config = dict(
    num_hidden_layers=8,
    hidden_size=512,
    n_experts=16,
    experts_per_token=2,
    d_expert=256,
    d_shared_expert=256,
    hidden_act='swiglu',
    moe_layers=[0, 1, 2, 3, 4, 5, 6, 7],
    router_score='sigmoid',
    normalize_top_k=True,
    routed_scale=1.41,
    balance_loss=0.00015,
    balance_bias=True,
    router_bias=True,
    init_std_router=0.0135,
    lr_router=0.000467,
    num_attention_heads=4,
    num_key_value_heads=2,
    head_dim=128,
    vocab_size=8192,
    norm='rmsnorm',
    norm_place='pre',
    norm_eps=1e-05,
    positions='rope',
    rope_theta=47700.0,
    rope_fraction=1.0,
    qk_norm=False,
    attn_scale=0.0884,
    tie_word_embeddings=True,
    parallel_block=False,
    init='normal',
    init_std_qkv=0.0251,
    init_std_o=0.0,
    init_std_up=0.0251,
    init_std_down=0.0,
    optimizer='adamw',
    learning_rate=0.000812,
    beta1=0.9,
    beta2=0.95,
    weight_decay=0.62,
    lr_head=0.00702,
    warmup_steps=221,
    schedule='wsd',
    decay_fraction=0.722,
    decay_shape='linear',
    final_lr_fraction=0.0,
    batch_tokens=[65536, 131072, 262144],
    max_seq_len=1024,
    doc_mask=True,
    train_tokens=352300000,
    max_steps=2387,
    dataset='wikipedia_en',
)
Below are experts of layer 4 (counted from 0) of a mixture-of-experts language model. Rows are named gate (a neuron's input weights, with its number), up (a neuron's input weights, with its number) and show model dimensions 128-255. Each number is 128 + 24 x the weight over its row's rms, rounded and kept within 0 to 255. Numbers have three digits each.
Before each expert's rows: "gets" lists some tokens that make up at least twice as much of what it gets as of all text; "mostly gets" lists some tokens that are sent to it at least half of the time. This comes from a sample of Wikipedia text that the model never trained on. Tokens count by the router's weight.

# expert 5
gets: " of", "\n", " in", " to", " by", " on"
mostly gets: " of", " for", " to", " with", " on", " at"
gate0:114130121133141117111125148108109111131120097158115132153114184117121136126110146132135133110065135105134113099102126120143136168124145114133108155123109105141105106144143166103120119125094126141127103076146124107167121151149175109136093131130093114152115110114182120112141107107120126144145165117154131156101102169151130114154101092096136136146184124115138072140090111077119128124140
up0:085117086148139096106128168124203148101153125102155150113149123120138165110106227123144102123140125151129136126148126138162151153117127117089123135203101126133167095133102103139074120124134109115119101080116125145135132145160135129117133146071149157103135118160131145117147133119127112194148115139114142134161117130115155159105126123175120146128119077100141112130147106139132126117147
gate1:123142116111140139120165111106142120172119122114116166135123151190081145148138101146147112155121155161146131155116121128109136149141111125089133154098144115095150123097130123118159066122113135099110092118102143093140155110147142111140166153111138133083087142143100134143140131139155153106133108180132091128110158148134107092137127118098115120097104093137129117108126118142122076076145
up1:147158163116127119127158122117121127142109107118136140145145130114087124093089121114120138118168160112147129112128148089115157147113146115141143081107162137114153130119158130103110165130147185135137148127145082121137136165134079147146154137090128120161098120099096157191140134190129075119098168097126169149113130122130146142100177153092104102094134091112107125125150166180128120120133
gate2:107115132134194106126128122163141129099120170126137133157125146146115125157112180129165122149092130142188170135132120154153153161119143141121167083154101122166129091108136149159119146096126064136120055127150145157121151113131136116142111132094058138105091101122134101088110074170144134109131180146111116189110106155113147075148152121121122139142102135142136133129119143116101129107128
up2:126116118091138126141118121176170141131137109125149137185109117068118111119111140139116132128143149098124144112134102134141122153118129096106173174115143151135120128129111096116134127182131143111076143157113131106100072207103116143125136159113095126123128132143117109172151177119149143174110136110120122112171161157147142155161124133133118111113138156108115137122135159149169167147099

# expert 12
gets: ",", "-", " (", " a", " -", " –"
mostly gets: ",", " ", " la", " di", " long", " -"
gate0:104098124122166111131120115122097134129163128122142134090162156169156117103155130090129147145127102106128158149099130144108173117101150132163099133102147169136106154128140115136100102117039137101178140119158127152112122155124129083100102114142105145106151141125173095137102165183130151117095144126140154152120084174113108163124114117147120068164155120093113118120119128129128117119151
up0:141117186142105086096109122143131123143150152119115074131138101133119092130121099105142117179135118114106165105123140141105128136103149126137107113138160115123138133145139160088139151122119143098165116130104161111124116139145120107126129153141120181087135149111155128158125161164130122127090117158136141113110128103159140116126158150171106107123127108133126084124147151127106142166176
gate1:112140124100124159151118146123094157080115103130071121141127120133092130135135141098102086121120114144125114122130117147170131125142145122114121125141120067090158105123095131111126120149124151113183103098144126138097104138049069132130123115117044131176126104125128149085139139124130129091102143140122095140092117107175088147139121110134101069086130157121115059105097139114133165137160
up1:098115144086123100078120125152125113130122115129158091149169129111095130126146129141149108144150130107141116154115120126130156112092115134124153118156125138170078162138118115147129106109148117168162129132168127116107147133187136166146133175115134081105115157126125122111103103103174142080120145083117184137141105116097105100150128135123164127116121106143140123124169142133130101091112
gate2:159137127121165113083148171066122171112129105096143117135147131103169142151134184139074128149079170091135108161143180129125166126139165130094154141151122163111117149157103109089166091130139112152170134103144125128104120115181105150093140190117151132137105109123136108119173133135125164116155107122084120126115152170095152097165091101126112119120110146131098148136147142138145118103095
up2:095079153144115142123135107135118111104136150136128149173144127137111134162149142150130124100137155137116146129113096137119173121116088142156132134117138131138174115169149160094106104127101118115160098143129138150129138099112133081150115123097144162113137103084123103132126123117096125123110135114154108095117109133115122107121126152124187158135168138167133094149150112123152118161110

# expert 0
gets: ".", "ti", "c", "f", "g", "ta"
mostly gets: "ac", " June", "mp", " March", "umb", "amp"
gate0:139112146133153106090221113092123078113167140138119149131117106120104131174151131081136144126121146128112131153119109138120127136101080099106133100160135172147112130123105119123129145143132168133125131125093151086146147142142178103124132149132144132152160155159137116123156117105154127132137083175152083111134141126139112127121154109158106103148119138106095154106108103111156087060126
up0:138145127118085128129141123115097123109114106131099154133171132123147146127112128128161144136114105100131106179152170128140154136179137125116099147119138145133133124131159103107115114132122093145085135124125095167168110131073142130120082148122114113128128112151147090124150144103130132166101107111166077142141111136130126157126130130176168113125172147173141152151145161117127130151130
gate1:140074130105095104092161159143135139105137123169114141121099131137138140157083158087165146146130120162109103119112108155138135167137158128110135172152083096096115106108117112123176152120105081115105096179155120140116168079116151132098109130109115142160146163119116162134122170106178126147167141139162115145139089135107136132130123148126129123120140127121114131154150118126124159096168
up1:162108107128149143120111147133121155151149128113141145119148134114121127168117142106089137102121111079160136139133173131135117094135143093131114078103116129153110083129150121103089152126135154101156126102109139152113154149137113131123136127105131143116107143126086141138131121106170113077147127112111163147138130141141149138109157120122138105084135112106117125106084143128135136102105
gate2:107140126096143148157129130130117123082146137178120131160165115147109129110144134112156107139108149112146139109124132105115145146144136150117168145159131116129175137123165162130143134141131117174116158122112140139136085124126107126113136122141139136125121134140130142107128129180140126134113145147139126124079116132120133114108112129140148083132114119093120153125083174154144153119140
up2:160123140087120098167123136116110161094155088129118125107136128149112137149092161151174164169137136117131105142100128149112114134133102121109130110109115156096148146163119110111154131148113094139135195125154181079150135167108103193152107146141125116159173156122125121146111113130120133148124126127099111149120121120127077121102120112125111132106144112109137120117111138115106119141153

# expert 7
gets: ")", "\"", "ion", "ing", "e", "ation"
mostly gets: " game", " House", " service", " City", " music", " power"
gate0:130122136155081157052114153137125118097165117142131147088151122086124122112108132131106100123112132132131096151137120142112158104123137116132159141084150158117107144139117124107183125138127102142109151134089122081135114107121088157117092127141100124107132104139119137126101098115135150125077132080135163078118138130135153090104124097142133145082087136110124116111128111117127097136129
up0:156149124119165137074126086118127172132156148137145154149130153120173144185111114129133102164122120113143071138123092133141122113138128119076110144152146133115096120169126115120128130153126114169095123109195096127156119130126110096127170122154116137113150140127148160139105096144120120135108120110119208122126108143073158120085144125132129131184125117186122123130147148073120166136134
gate1:132073130129127095112120106121145146107105124176135185109116120126152102141141156125134121074122173149136124133090171136133114101127091122142123126110147132082095154131116116161203112067137117089144113122162118167127122141172153126112105095138153105121118139102118116121133104115115164114121142150137137151140132129120112120122146119144146144135189128137134151136112119178161124179094
up1:111119136131134173125150129156111180091108148131145080123158121151094105098140135177082128127132124099163125088112138031100137136144111073117111142098116136086145131107135143121109136086142142141099119126136140166171164109144143177159156138161118104135135131100103111079140128108114129096127129115110084146145098189133109098151140142117107087151147093081100128137142099111126141124099
gate2:151106099147125108113128139080117156097119117155124104125144147083166099101120121110171165102108117123108094127151133132165163084173077135122136155123138145172135139120135092155145075129162139191146124155127096130152095154110151129109116165155114157161127108110126111127110100138139162109110136125124072152113151142143078116102134108120129135127127142123158118122095137135115104161090
up2:147116152141139086123151109130142148112172133112124121145143128146116137153134109079139133163120136108161107107140108063106127075118113134119114159142137092155137131073114126095119142120117149176077094102122129135156127107134084156138159085073131125085112137102113136117158094120110137117166139135120147120118091115155140136082118137128130115134113146109156128115139141115156196117117

# expert 8
gets: " was", " is", "a", "t", "e", "i"
mostly gets: " was", " are", " be", " been", " is", " were"
gate0:093127119144119170137119106157122134152155142125171124143125090171137130111075127099065133127103090123108132143099117123132152116155156104129130103071160150166130147113106110158129159126129156128148103138110114109114154120106141167121093092142107116080083144130135131137101141125141099142130116121135169121107132106107120141132105164151139088133132133141138128112162141159144135127118
up0:124131095113187168155139133126169151188131117154129116154093121106058137154109122140119141126124110154137158103126121122141114123113111164116076121149063126142103123161133110146152114132127127147115150128138113108144141129153115130131158111155153132073112134114180109128140131107114101150092167117156152118128196134112128182086161126183113113095157154123096146125066067114114152173143
gate1:134134132112137165143119101091112153136084137130127164128125103098076122122100159168134126077059124172118085115143138124143155107166082103112154137120114129138153160126142178147090087126111132096138118150145162146089094129120114101129129150148093104140130164132117101145090126126127114163115121167124094073129145129066116095181125100102131122133102131108152124104124075143151091120074
up1:098072132136132112159110121119131115124082135174143174125137126123104138086125130136128098135132113117115109128131079122176206090146100062129123134100122168143140141100149079107111110094158126080133164124119120109112106113140119135159134192101116118116128105123156129172108114138135124134162130130160076112133104104057107114175129094135170157115074126110103116148121112156131097116072
gate2:136100131115151135128134159185113136134120171163120138108163122129140152128114139114130142148125137155148135145182147165142172128104109134137111123198125107130126153120128106103097134122155177189144149134145120146119086114120109129103093143098120137155143144156140166096117143100162101111143108162118113138147136136113117145139140116107150100132174125107151103133115096121164162130141
up2:106150118154179135148107126136092099136160104138134154128131104124117118137182104133118160115116156169140113157109174150155120145186139130129114096147132128146161163159154155116117150130069120149143153151114175085108133127133133116125124127168118097082095112092142148130147123179119127149168139105134099156113097126124109129134132161171105137131140154165145076143176129150155090126124

# expert 15
gets: "s", " that", " and", " as", "ly", " it"
mostly gets: " it", " also", " which", " not", " they", " can"
gate0:123134165158161180116146147135097123123145130154127161126141090174133137140149160101121118129129121124089128125139104165127126143139127125104126113158164146144118159131117128105140123106127148136112152114094111126111110173130148149142131115138112121110057123158081095141124151126129148129120135121135140138135119171148145128144131150116142145137130107156187136106098135140129138119116
up0:115137105120147159122168154139165110165152121138154125126156113066093132147155140074165184058125100138136118164165139137098139122101141137175127103113164090096107115102107137130127170108102105102143087121092122074152082137142137129122150148119125135075123166156146128127158152144180118126136101096151176135140141116115123154169099112146110147102130110123131157155086096120170165129160
gate1:132111133114130128114160165095149118109122170074104144134090128165122105108157153135112084157151119139094139140118126133154187093161143137112139116107087139134116118127135097163107141117129108129119121138145146177141148124059089104124151168111115139106090089142122096132124116155141137102135146123125155113152107116172141127123143123150097110117139128133131119108100153163177137135123
up1:136158146154122163164144132116107098132180131129130100112160122136096158145118113129150140114125120144138149150116095115088133124150119111110064157135139102122099130190129160122101142150111120136106135115128130154125128141111118135137174145138087123124130160118091162123124118128119144136150166157088113143104081112118134174110146100117131144084169082135099134208147122125120114113088
gate2:129114194137088101111094080146165115090163124153117137123155141140145148081084112145112131116118144106138134160123103092074166107156119127143192114130108208141126105157134097172136111130133188133147124128097136120137124116111141158143120130135138122148137165151134075152124154168138086124086139103142131107163111135118160110118105187118168152104124158089110135127081132135171090134146
up2:163132101125123131129153138126131076132084146130143120096170101152153148117122087138099121119142154155126102131118135098100182083132152109162166111161139113106136115082131149170164151088125102126170109141079176087123111126123115135137126135131135147146125155127160127095144097155122138208113123111131076118157112121117139132082094180121108114177127140116103113099106125146135100138140